Weights of a small mixture-of-experts language model, trained from scratch on English Wikipedia.
Experts: 48 SwiGLU neurons an expert, 4 picks a token.
Training: a variant of SOAP for the experts, 228M tokens, 3472 steps.
Below are experts of layer 6 (counted from 0) of a mixture-of-experts language model. Rows are named router (the router's row for the expert), gate (a neuron's input weights, with its number), up (a neuron's input weights, with its number), down (a neuron's output weights, with its number) and show model dimensions 64-95. Each number is 500 + 40 x the weight over its row's rms, rounded and kept within 0 to 999. Numbers have three digits each.
Before each expert's rows: "comes after" lists some tokens at least twice as common just before its tokens as in all text. This comes from a sample of Wikipedia text that the model never trained on. Tokens count by the router's weight.

# expert 57
comes after: " |", "|", ";", ",", ":", " in"
router:464527488478444447525521468456492472507432495498483584460507554490537519510380495503471530525494
gate0:465529538488486547506498527546472489515483458499533485518506482396471523534463522568518527496516
up0:542501520459490518519499562450454559492452512532436490536538427518517543555490433572442476481470
down0:481493523557486422514500481507463517445494496496512472475554530506558559536522487504403518506500
gate1:488435529541563425489458495547468607446485498450508468519483494491493486533485588483405513413515
up1:610466480580535527475513411463512488526496541524511523454442478488521487482476512436548561509469
down1:560482539492503493483479489511414534481547466415504522540486491514548484555544530460528554504557
gate2:534502509496501517538517450529442493567482448425456478506438516553525434439488491466495557527471
up2:438476520465502528550526537481499486581464478456515594558474472539479477507478494505465572497509
down2:488452516545471472532548463515506505536478458577466562438464430494485502505485522440474456467469
gate3:511482491503427520507471493530456510490548519522519538502498531477436494505461531523416440531526
up3:452548465470514505525501556495615533504510531476511504433484498513525488526502474458509587494528
down3:433489515487566534449548546533597511533466435511512505575520558496546501515542515507457511527490
gate4:475522541551470603453524517533509496539467490480503428549480493550530536496550482527520514466494
up4:479527510525482579456492441568546526496530549513490451487481491542562540519497498526548555513488
down4:488437501440531428553512467485555538533405505520450513419494479459501445498546466505501497484475
gate5:544455507470525451486548397499512537514522489511490570530447515537496496537427493448434427513578
up5:488439589502446447487560438504476527515528517526472511550487526512454521526436510478519472525540
down5:468496450499504550453476508537480435462501538508528451492549483547455463524555471514530530502494
gate6:471447525535555500500487504546532511483504508515497523571525555429472536487456508443563530562449
up6:494556470497478457515536533530501523494456508432511484482443504517553401512475486474475458458570
down6:471507504567500482501476528535579538526499480542523502529505446498458403518524435535508512484525
gate7:519473528526530453462482483595456517491458513430496526515537475530483525429557459484526497519470
up7:499459548476508511482508515541473502490440512496488534448558478497504525443526436476489467551494
down7:549542485518497501465537540422529484487487433502424525506476486491540515514456466508494561523553
gate8:541492470503496494437446467498462499487470515429453472554551482498495476497513598502572527428506
up8:475411538409529574522542519504538513505530470565519518467463498473559515463464446491462504592491
down8:462454469531483492492466517482494493508514501478437439539553502526516493466508390510491484440498

# expert 10
comes after: " (", " \"", "===", "==", ".\n\n", "\n\n"
router:464545486460502517545500450505530479458447565495451479529524420521530475505469477500481532614457
gate0:556501560458576497512528506553489531512490530514410464465456478504467495496468525486504478565531
up0:493555503483524474500514466554554542503498528536476488546556414484545502481514503509506471572477
down0:492466566485572430427503479429497515493502494512574498501524490476525484539524492576465523474570
gate1:520467553462513484438557449583539540585525564423532512525563442477493510488468503502488499556519
up1:507524562482457497472462448489510542512498475497513523400490492524399471483433541499480506497473
down1:508475509468572592560494514512535494482493583506438528456439494522562525510500492468462523491448
gate2:500528498509546511529576508527491462476459563533486503543419486519493533516427442499576518466471
up2:483478535513479538469410526499464542464517473426490486453513505523512505397468537516414510496498
down2:426547499484530489505538539515506581463455504474537576505475486470501458475511523611454482494534
gate3:483480523456513494494561500551466518498453516506498470475488537452543522561489442522500548591485
up3:509496489465541587522479472525547535452541513543506438500509556520509513509409423558542533505499
down3:499473456422517526487505497495452493505550510450526507496506427477485434540494493487506504554518
gate4:427389480416523517533514518503547580502454568558505500516513518487445515488566488588547490599492
up4:541472548529511488529460547503467502475475492544500513455456510476507606555463516523604484482541
down4:508569480521462466517521472489477544514523518476438500441548450517502443463484442492538516475501
gate5:455449481502461528538460481472486492484511474549512407485502568434466442523422523559478507498508
up5:541559499470503495459500496487541527507453488518459535503582475489543519494377541536444532424501
down5:499556568512549436437561511553543491515470503494472484477478436542499500544500496478485542510513
gate6:474513499463556504577471488549451508560421437483518534513455489516483558448507484491538427548528
up6:443535503425611559530542497501460506477477447442480543503548484498541520402572494464507436531499
down6:577540479530494524517473505460526561442505520555530477521453436512529514482527463503498463492491
gate7:507473483535495458513465489468520588495533578491500506541499482479487559531470508494541574526409
up7:536511534483534540570516510585477476514449482534508476488491571519480479459531573486470440481523
down7:500516514471506504500527602478504541514494477456508526452506529411540521447493496499503542468518
gate8:518429471548530484515497498520510572439537500493551458565484479499539435495449515569476543414474
up8:531568501539512498466500470512518562453492521476571472516559531466459550539507532432509483515535
down8:499594485501567524465534431496533492511476558531538503520543488501482509449391468508440520522535

# expert 49
comes after: " |\n", "\n", ")\n", ".\n", ";\n", "\n\n"
router:442526552452487461524594502432540489489439480466543544561610481534529454490440478494505510477473
gate0:464484522491513495545568487588554570491591529548473509509543491499541499523534546523523466493456
up0:557534477569494552474430522423484473468480501482460476446520563517486552432471526528580475532503
down0:519523524499513487486449480520548548508618492441556517544550486512496489472475540513385473450527
gate1:411517516536494518548514518465526414550455525522516521498485626469530467517471430523545458525504
up1:467449490481511520470503492495498448550473568454496517518457499506497493544584595511460502476472
down1:466465483538501457441524415468546539538532514570454545500499478489490513484509532517489513488520
gate2:508545490504515624480551497521550432519442548503495495459490479447445421483397527512491456494437
up2:531482503466516403487517503471525525493531549434454455545542529527485542560521482593430571449523
down2:519552474462455516562468523472536542473454515493479399506478459451516486590522569499486493523528
gate3:547492538489496522551482505495565493496480454453557553534434437587546494478471484510497512458470
up3:520509551519518472498476496488521493495420503503494456497478542442538477502560601517491535459500
down3:453510544534560477508457549522568490524469551492494510442519424569455489430452500490530442494586
gate4:585470523508561455552547493520558473478438471517475475510508533495448451457471543465490446440496
up4:498540505450454490522482478528500540523548454578490465498459517545490532540512526513494536507489
down4:553505482475475482535503421447467505486560528434523510521592555467438457497474482492458471409483
gate5:590559525420497525535511544517497458546527493533435496486492528443403484506501475446521539470563
up5:612538537550511417500438510493448497485505516542484507418520462512522502488531569476534533541470
down5:537465485541468461499509508461427518453496584471539532467484524495455567458553487413565541458432
gate6:424485475518554516565492550532467512475538527439554509412446529608517515522431477569507479514471
up6:543559451489465481545420508538558526511464489450499506553537470532420403520516542480440450450466
down6:541500480499455538525450516575494459496460510575471535448542460504504493448517455415524498433497
gate7:548567433495477537476449522437483460522441503538409553469539543498459470479509558500450533478525
up7:522525469532476502544505471456525496546526526489455457533537545530515514567520588495466547455497
down7:453521553555523522529517505449500482529500475449537475479513467587422428517465462533570434504535
gate8:568468546494494491458493566550405465437511497516506553483543484565527499514543489505500477531488
up8:436481538485478380471569562485453509463446510519426551498553494512546552450474565433518589479503
down8:476500512486445410509482518454553547466560495525524525557511487505561542494447507446477538474471

# expert 42
comes after: " |", ",", "-", ":", " the", " of"
router:481474511521374506565562476466471509439512477410485508497450556455524485544462525489521505533496
gate10:507454512499412537480485527447451493481506413487463535504448502471537522544518471510493580514530
up10:487530456523510448521454499481468443518539498503541491542558553480451508512493527467450438535479
down10:460545487426545504465548497534518493457438616517499493514553424485493471485497505531479494555525
gate11:518541421528410536487558521483465457552529440469451513508434511496531531455463496537513524487508
up11:482517406559420557457528512484481507547478470556483475572438491484513521421447483541509513479494
down11:416515462513415529456536519505400482557594495487425441477511567472483544544524468509505523516550
gate12:436545489566484499515556526470518459483524483483588501505437489480515553487518567498539493496437
up12:540564518495522578481468490493420479489496491532495445488613520494493456437414531531480554522454
down12:446442498519531544499530479521528463450489459509528506446516431501451538515484414515453477544485
gate13:486511480486396497507516497561493448445491472498503531527427543447447510359515549523556552535543
up13:425531520531418500511524457457465591442524447458484518520483519544505519477510575541486521535586
down13:484476526464473429498470458526478480489500465492537472479449447489481425494512509539502535524576
gate14:437525480532459552446550450430495549456524578494546518553502529475425533508488456484526498482453
up14:490492549503494519547480507484501476532527516417463455519530509558503524564522463537494449576525
down14:508527537579556412560441547491454480484512412545459520434535500457533512520501507522459511547579
gate15:487540545502475587503468530483490517507437555477520511486447481529428423541467479500480492554550
up15:436477430500543423487449458547524511462456479582465517481497530499560514434422557478452488550458
down15:571543472471558472504492475516504527421426450556527520483488447516521481491489531587431450487410
gate16:548474555454444402560523439540482507497510558441449534479463551495524535525490470524496553488541
up16:558470478455553513511465541512569391438529418495516506549456485489479469509502455503542524539418
down16:469531505517469443446513492468470520533446482516598494551499536521539483457501491454440536556497
gate17:495503561504495519487512465455401417528451506493492552484470502491574468490598506528474549558542
up17:456478518482516453493462457562520528487506518497551458480422452495474530539478500493483488464514
down17:434551511495517479482512464551535554487489518517523483454469414458504574501506481491468442423519
gate18:492517531545498539521518448543514467574497478434452607546393430505508511444505519506446496514549
up18:458505486542460497444558571536415535451480520412543484475494537537471523539430429483529488531404
down18:474617477549484493484495494516561480515489475446531562475467528437509556529507466526536503472533

# expert 51
comes after: "\n", " |\n", ")\n", ".\n", ".\n\n", ";\n"
router:453499539441480502543555481415539495499458504438547562545594504538505482471427523489435496482507
gate0:499455498537498521451580413513490503512487518558521501415438497444580550505529497490436495579516
up0:492439468497513433508572505600519495510509468586508494521461459484519529433471464500447505490544
down0:515468553546498548474494536481508462473466486468511561500507424499461461493505538529502512445554
gate1:478448519555461464537531532425446467499532523499524518459501544590464461450512555481413536584525
up1:522542519553531507480507413508535545500540437587466471518464510419542472523440521489537495456476
down1:548508463551464523494535463453564593495552427529527526504527545432468509469523477529478502539566
gate2:563485486515525470564568538502437498437531435481499465550548407568463503446514522483475461524429
up2:520472525519477413480488532496486533509509521477465530443537577407513448516464508464516535472574
down2:552428482559442550456563516530457498468499493429462479495545465492494451492460417459527461507473
gate3:522445483530588449542563465506480442551528507412532493538430498535507469504474479615438518485544
up3:418563520489479564466542516511477466502521533597508486558445444525560477464498548510432473478471
down3:494520520514506472482483533460516541445452451543546519468436533536534440458515509525459485584479
gate4:436559494531483471503502483438451549414524524526507475458522439460549459471434472529450435514501
up4:450499541534512454528471460479442453416537469536500509444567399450543477453492469520456444496526
down4:482532533543476517528423470432471490459374490508519568502495515431527557484508506486465515466464
gate5:522504534596536488503583505439584496543515547552487501532468492496472590461441459579521468501470
up5:469466443448461508485622522477427543458449416514467491508515507513513478510507493495441482427564
down5:508433426500507544456446474525485433469540462542496513532509552568510539520531502488463494487500
gate6:503510528447551510525513473494568461472490531456461495473503572585366451459466493561482459447528
up6:482490505541441494446497483536495544503427585450467488536460543575450522484476543546508509446535
down6:511508515508520497589503560417529478514465554433492480459520518535472470481489503537566484474494
gate7:518482585456475523465451467492566475497442459535529544500477466512412506428527454501460474535502
up7:519530505548498467409482438483555461514493478497539464519521520487541506459480531504595504482495
down7:462497478502559508506478514483507544572477477578592462544472473502507526564507565493501469471494
gate8:483464455496507478532536464473463509462537588503558485522510512525513489520452522504499489442481
up8:542473514486528519552473548515571484489518514474519501558507553548434479507501520440538478454525
down8:469458413511450516450538497500519472516530493507479495445450552501527506514550547460492576578503

# expert 31
comes after: " the", " |", " New", "|", ":", " of"
router:541506477526371507533553520517472535450516470520489495515518488471476451500445529525516469524500
gate10:571533597530522521526444454487458517492522535470524475512530534528535530529529510471540568525495
up10:553556474450512501505496496506456585475452524456527496486481571554455535448541530518523483484482
down10:450453511518470509468479491494537504563560500500405524505552508495444529545540521527499545473526
gate11:413489559502527486452467518527462470541459482563486441540561520458474548425498527491490582450556
up11:528449518492507485487482512506449411454417430489470415495491528426577527420460564519526475514537
down11:529517489554466555559364536424466543551572485520491520512504546491508480486557550460451507467529
gate12:491531418425570523514546482516504480530569434556541531472563511522549419487500482535482538506525
up12:403450553463466508486513477516545485513529522454512491505467565532478481454488508515506476473528
down12:582437437495513547470518455436505496541483460443501449476574551464475404433504497538444506573523
gate13:528543590484461465443454517518554528513550495548500523516475518516568453449526479476440489509490
up13:552488502515501444508494594509544511491521516460492488516497497542532541485546444518449466492471
down13:530491517556545586431507521486493507492590542543516522609410464532507445491473508458462474522482
gate14:552507505501505477563434525453516517430521510458492606490506482421419492453486470445486442539598
up14:418506509520508518483529425550543457511532527565469484484503487537505497535578453494444533485533
down14:504527431566518537559514435554472464462543509544454557485560430432507496514552458485462475503493
gate15:468440492481458494548450547519529469564521564492500528537485573546414531514466483548513479522509
up15:489485513481437483472500473392507602549503470525469481503540517455554574473498555480538519492482
down15:528564457524480525584452496508465508563499521506495444553540531510520512530456546440528479523470
gate16:476490482489518457557509515518458498524512518467510461477510491422483543394559497577525515515514
up16:472520507600541494490438461475536482491636420496514515466449441438475468537532563513469509610586
down16:547403481475586427518428504482546471494493472508470506550526436531554438532515570538526517523553
gate17:475493499508501555505489516522528523483509535570484462548488464492507513513472452483527556515526
up17:517439551462522513509547524462559477525509453540476502585566544476513411475535480516528529482505
down17:452535471493502466479496539466502492528505514517507520490496452443500480536483440428489564501509
gate18:500500473505567570490519467535484446491496428537460467466496461529445529495510575478433553463513
up18:549485510554456502572465492480496531523538388527447504523409499510504502538528497501451531535607
down18:517449484543515586494447496489491516503525484538507541510489484503445438532501506511429544517590

# expert 45
comes after: " (", " \"", "\n\n", ":", ".\n\n", " =\n\n"
router:463603505443507523555499455464529452487431558508464457507528446482462445483471492555458515537442
gate0:554512470509477502527566438542499545526483498490518523481487456516511455455531423504475543522544
up0:467473477490512527556483523513474480561510543555466566503538523558490449505432520499471500507496
down0:507549492510522531541513536490505550532492587459513532509485493546534474466450459485504510514459
gate1:419499528498464494509526511458538532462444507417528508524509507474521555450491464442511614391428
up1:563445452431491457451523503558498496581514467536510488486503507529501429550524472529480376606551
down1:525531466505491425399476475543510573504515488453521473489455626520502471544474520528481473554551
gate2:486527557504495497579498472479572493577465509440548477553506562557441461461472490481521570527525
up2:589481452458550542557540471507497549528505458488549475563497471466489433517466461492468543470459
down2:567481495511498476422502476446512557526454450440466485452498429475452461521475515478430489509473
gate3:481491533407403530464528524455540514522497523479462475512500536537519448504517461502532499492470
up3:481545441489518491513524475516516435545494490454515572533475461455494452563507558554465468511508
down3:518508535503494528523489539473431487503560395532609495504449532496586501444492511521506492510508
gate4:510527476475486541490540482435542475552443594495461468568447433511511562523521543534518496562443
up4:494474541440502528457540514479424494503473542460536466452478512485483484512489493479458539498458
down4:469535529565513475530515532506540542490474412399568512477459470483505536503498599488592469571437
gate5:615544551457525451544562560522470529488518519522463518494498461425538519531547513459544508493434
up5:515524520480475483440500496527476413462417496505568527495521515495542425493459531582439475486570
down5:547439528452503552399538517531554482522490488523489563495499491489512469617542510525481528483536
gate6:550599516468529500528499492429532483454461471501529448513524491557467488515473591501505530531466
up6:566400489518454486492457493528519518511496505473422489466454467441539487458477516564540475457527
down6:459447504450448565445539418479551526512488493464547524441543503505568512558487516468543601536513
gate7:548492523523484481428553455475531560565513508508458527583508511535522525468494509498488494497495
up7:483461544478523562482475586478431495524485502510423536523511481499573471453496472462503509520454
down7:518574477472478504533501483527479577452521548465422450553547499540427437463536468432475435519522
gate8:506526484483575436513487405492519529522480554516521505507508483526503537580522481525472570598497
up8:499551467564505532530456547564484480499513429436468593520478505478498524462487567444516503437477
down8:545444490460471486507560517544498432437513455528502536573510479464506461484528492375576517488490

# expert 55
comes after: ",", ".", " that", " but", " and", " where"
router:474574542415482482546547477460552462473519448499488527509547597506453484520504546582467481513447
gate0:414475507555422521472481562453552483473494530483502549497556509526462486412504469509513559436518
up0:501490512536496539447420454540588491548542449480439575528511514478487486567493594551527477434517
down0:447609460484549508496493512465485499503506423442539541535538527521531502562500512492536488462513
gate1:504571536397526514564481464424507475459498502531505490509522524495461475429448570529530547448519
up1:481523488430495512561538518495485477505478468541587511547583510517455425499496514538485514456483
down1:508459492471509467520504408526514529455459491547474557546483442483488503466537499441571462461528
gate2:519553563467518461529474474592506553524465483405396489460495500512481546457500522529536509517441
up2:528495447520480519476480478498515510494566517553560552434516551501522491503481428491473474479552
down2:546508536535520511465501497540466528430477473545443540521469446501461509484544449452540485441466
gate3:477548568441522535565552520498528538536512527434497462458512592515511495491488555470513498503485
up3:522487550450524476479448474510476487533483480522522470452496440550489614485477420613517527544486
down3:427508466517453511495493525433535485452503514589467462514482465517491439585503502494462503511602
gate4:498488525507459453499537469471485549529543531537412513507546493541541541523449547484430482555436
up4:519498514472485510509517424475534456523553521483473452527462488484530462506524512480471510573565
down4:450463581501578441443466433509460522425508538538471480476524526579441527436526539463515570483466
gate5:503546528531513474445544480468484471542522473497538448450481560480538483504465514573462551506455
up5:525511546498527496457492498485489578516491518440530494440644514413479525453509485496544503485467
down5:496477473471506546438577488466537534513409556530518433466507452574498525477427523548517448475482
gate6:560569457410470467516575496507508513531459411501540484498539471561462540503556481484534442519522
up6:529495499508416532506483527546558503514515449544563438507488505589440511467512516510492483493476
down6:558524456556509446562540517416498486471506486517512465563511503486526461526464574507464463509501
gate7:484477521514530509437513550520538435530488560498498460454493503495495520482518567583463402499501
up7:415498460434462456572507512512518556514477535496462533568515490473483455544519503489472564482438
down7:447456434481426541542542490545439504465533475501497550493487510467435516568504526540454498492452
gate8:507502540504486386499501498537542501514451478498488565511585421588449545491476500433474457561497
up8:464504501538483458497571495487474557499543479525569502501499517548521451479564489584497528485446
down8:540486519458521477469509540472542456539536476457572444533562560606460517478573503589466463568475

# expert 70
comes after: " ", " |", " New", " United", " list", "=="
router:514527504473420488533536462475504501455444513495474531540532472482516495494462540528478427556464
gate0:526494482468492478463541449510517513464535490490512533530482551555536441467493493470437505531478
up0:452485448511524524526463488482571498466461487432465474443562512560513584499470469473500530454546
down0:493527499511498550594444473393583447518500465487447482493472539476532506521480527426481461449463
gate1:489521498577514480607514439528483487517507463548471502522542530469574562404421482478547520502438
up1:458559440488550430501445539494472503518451546416488516522522469506512535439512524465505525455509
down1:549474475477517458459500542521580521525531525533470474502535566475432523517523608441484491473514
gate2:481451510550545515544539566518528490504539583560472549584613458507507527436502494555440437499477
up2:454460428457575507488515500456438596457528429532541547510562466503539502518509501522511515505453
down2:530436470451424478517520505434528439462466507465508452417539538448414561491392476486527500469428
gate3:497472430410500518460507489553488500491529537507558545584563478462504503474456412512518473481545
up3:515485515506507592513480474509426548517529550455623557481487426494510545501448492520535464498594
down3:419558449570463498451462522598544506479558518484465468455464482483476429487469469551505515497460
gate4:491519472529429493473570502522408437489517434519482555496486530508443456455472523501530468524499
up4:484458431554460395496469473549574509536418493527474488507492518570473463489562431479420574469482
down4:540411473507489447492486425528502520472544465498497412479529527486471505457527527511463439514451
gate5:516558433472446467483524526518473558443512541516451568442529544485470455507529398522520416546516
up5:529582512551504477444501474446487522472543492532448510452538503557492496477545512495482513447482
down5:486551474569497496490468573549544453529453482498449507485430470580523446525532555402552503503470
gate6:473487517470484553519522512556457581441529496533445619473497475474549504437507469470476462421511
up6:534505475453469550513520518526487464498553514522516512509507437497506497476516479412508427400475
down6:451536547481431461537488522548459468465485486551537483495439493498493488484462547533527415547489
gate7:481465495533465442496510544471534489405506472491468516423483501534505527495564503491478487588481
up7:480534528480416590545464560527539509515606515514508532564484464540502557496436531497514488468479
down7:424541494487466491474459485483495498624538511506495482500478420562511527458453460539532491442505
gate8:496437530506489534548481391528540515504535479467476481474561473529514523440498516503469497502496
up8:506543419533484477515484435497454534529570440418511443480513483430547492458468477463484475514537
down8:505543473479521487542495440427506491459467519536491507530483556413494522451524511434444489566507

# expert 3
comes after: ".", ",", " \"", " (", " that", " where"
router:489539495473491467526535514434513446423494498536501501486538502478475475537484559548471451537481
gate0:514476505470518516464505587480449510483487508530548486520525545471520440494506511496459479542554
up0:486554453463494487583477428467465504446510509495484459596545420451519524500488473514498531494515
down0:494521469542501444542523382560563542473500487485484549511537468520456493526511440542484550470428
gate1:543549498507492486534476562491464493506476500481514513565532455502498499440504509496532388492481
up1:498518531510448496429504563469484482493512444539447588531502477488456501426454463508433555433491
down1:542515476480481501529546518491457498429466471507564478452539466482527588478476485521527511475534
gate2:480502450451500555482502507472497492429480515527503565504521433481556500523434467459525452512503
up2:557415554447484466514507475494457573491587460557519528578542419474461449508514522538472405459525
down2:546546558510549446593515494543543459528445509501458445454429455547416446552579526527495537449465
gate3:413565513416473484532454532461523540513509504480481446531519510507504403499447557559456499413461
up3:568462563490540524542472472522491480542580544452517482535498506514553545426511544539529482561491
down3:451489537484467583516457557517515453625504509539532504454441478482466548502497407470557498530492
gate4:421440513559463419564513514526514476463496502460487448518560580472433435501483508452509465532522
up4:517476518437512536432501497464524448470478453506567579416531522441526550467507524535467577482444
down4:495498494545475548449501419476458481482543568440509428460539448541511518489488484565581498547517
gate5:438542494551468519520484522471514519508493531577439518495550571536523497557528466523481534511389
up5:523468536498477454494503470517519477556540505507548514601515447487507422440429530497530504453518
down5:516480486491485516510479495543528493498462424448583601490531468483515401501445534469576484462484
gate6:540500542554510511551581622515489469492539526536542431415473503545456511482448466451465575489445
up6:514479486505451435470476447487548489592506564456450509531440450489540469526482491540510450517496
down6:434441510431530446520438384519486501467544436497462493539470511499514480508464536527478473495523
gate7:456510430513468474560481560532490511502492518509453516523568515497501454520541542523493436562487
up7:504549520495536595485510518487429552510456467499445482486471537530519490530503490446522586494497
down7:509442479502471542486528572530454494489526532546470499549525560510530474514558566534495539503490
gate8:505499552541468518490597529496449456470483433555522462518516509521486534493493519522532516504464
up8:517549467431418517513501468482495476515509545467474495505449546445481497507526484491498517477538
down8:467473484510452500559530501525507583509444528446522485474503452502500519474493531458522479514518

# expert 77
comes after: " the", " |", " a", "'s", " United", " MPC"
router:481510524480489535541534506463523491474483540543504572550503547497459475488398480515426445505523
gate0:548513542528595482479547539494506484492482473500527442552486479458519540509434477518467547488596
up0:507509553544589518468511502482508438528500537485461452602557490498552564527410467566474558470539
down0:457568447554491487461491545466520454521488464475497554570453527519514578529468468520495476466526
gate1:520521433524581501530561528510525482535427561515482505502571534497501491502442463519411429472524
up1:527435462529560490516587522481487527518444484566518547503530558519552407444460486520409484475485
down1:492480535459437533506499487442542556451580449528408521407467526427505504474517564489467633542478
gate2:518521489402583480539522505487475471503514561484506482542519520524470549580529534552486489525538
up2:543516494546423492503509452516534529424409500499423475484466501498515496496569514490596508476426
down2:559498547481506475396542445465493523501527437455486479436519465562547467515483501512502509505598
gate3:501536560509520538560479517512438514527489487490528581516562472597467446421453460483491446499526
up3:537464453497448452474541526514453493467515525472494452459500524492490511507553553456442534507504
down3:438520491514525473463546447529576476455521507550518393445476481552543574542535479465497467522524
gate4:511488532473549559508554529502586489467507537533526521552511511444557487482405464528491496475474
up4:538498471551458420507463505511425556549507449512497470445488510492454500540502446512587478548475
down4:433509456468544550543500500471501466481492517437384508440457507519451488527493559514529522484535
gate5:410531522488508466495520496575495531519469534572541533528494501445467492434440520567416515524548
up5:519492453506504493514491451474523450497398479456477502572464509429527457576566466506531569500460
down5:512533438566521518494491498527519535485524444547478446583531489494467485505462551557485473549467
gate6:494517434549485573463508429466511521492467507523469550559512513530498553530437493566467500442494
up6:428498489513439483499510479562517492490467522541495532513438496504526352450517537431501521456432
down6:487550544460563526444498490552439436476464500484449443481479457426544495523496548543491588525520
gate7:498504490430538509604450466467509468490543567540474500534473462493492483432462461558475404537449
up7:494483511432486529549503441442512509428507487526502516533460508504498471450474467504460413561522
down7:533554525507555483468478557486497495514497453532436517511531519473523510479530471533507457492553
gate8:501493478477502474615496498524520447442544546473518487539488514507443498479444433518500446562489
up8:520476535536475555540449490462417503519473471556464587426432491485508494517578504545470504470515
down8:473507542514482468501477546470477505571503542519548502445467531533561501485541492482491512542506

# expert 58
comes after: " the", " and", " a", " an", " to", "'s"
router:481485440463454501573565446448497477527492546531488544474484498534572453542506566456505477506490
gate0:479502515538573436581558441566470523460488476518532466512536518554502459496546576485495501513510
up0:519511555422458455445462565486484495610467506481491528452536555556514469538440499472481541476473
down0:543513474444441491512482413506459517544530462527448500428527475484397562519469492499474477523597
gate1:482464386473415435483490457486392537506537525485520520489636504549462497538511412453492525461552
up1:454499503485495502505539527486494430426517589557429566547546558509453444523544492513484538437507
down1:497477554557510446525573559515479459492511573513463471521497507525535555490492462528407536510468
gate2:485434508496502547463558548475534521477570515595550508524477492557518517485501439484531489477486
up2:476536530541526509442542451495525468499550522520506527562458533520482491507554587583559501461497
down2:539536454498546538533475539505494449439454467499465496514548525455455500529502526541539631505476
gate3:501484485529505531523511506524536570470472521508514486465471517521495536520458523448494562517550
up3:446442490466458418525448526470552426507499523442431462532463472473513519539536564511500519423440
down3:512546533454477505459430478494556482485492531466484420582537506429509482556550507471494444516456
gate4:443549406515504550565458449484581487517374518511524557500460514504473520444492421496441517564549
up4:501506510514456519544468464521495513488437537444498446552427495560457510526470488375471513536590
down4:521472542515486513523537465524523457538490479473502478543508628467492494485461444512431507469544
gate5:516564522439483455541530495374522467555508589545534496393464518542529489548456504516523493488519
up5:521503476492510458518575510525548534566569450481415551472546499495512498447496468466485423500521
down5:464507389468519487501369443571522436554469486464482462538518504512479536518504518514464447563478
gate6:458492479522485569531492480498472474463570525570468537495492458483473454507470577433475520509465
up6:443504457573534478447506507504514542384456445484496445489512488465495517524540543563529468543479
down6:594564442487469540502550537457493528530495474478474566466472470475543510462513475465458471497513
gate7:579475531465523511583452535493499490534507485549543479481437457505484484480500578484507513574457
up7:449486569547468539499489518515518475471540404423508528527493507517476444512464571473471516503519
down7:451507467478471524467635492468486524506505512499463572527542495566487492501467432585503534557488
gate8:457535515448524458566420507538524558507426449487498531460451524535517531460531501489520528471551
up8:556535494559515471474478522491507552500544604500575416506474424435530436450441534573449509495496
down8:426502502562555517429573528532485453554521554482477482489449476409554473540463506530431483513550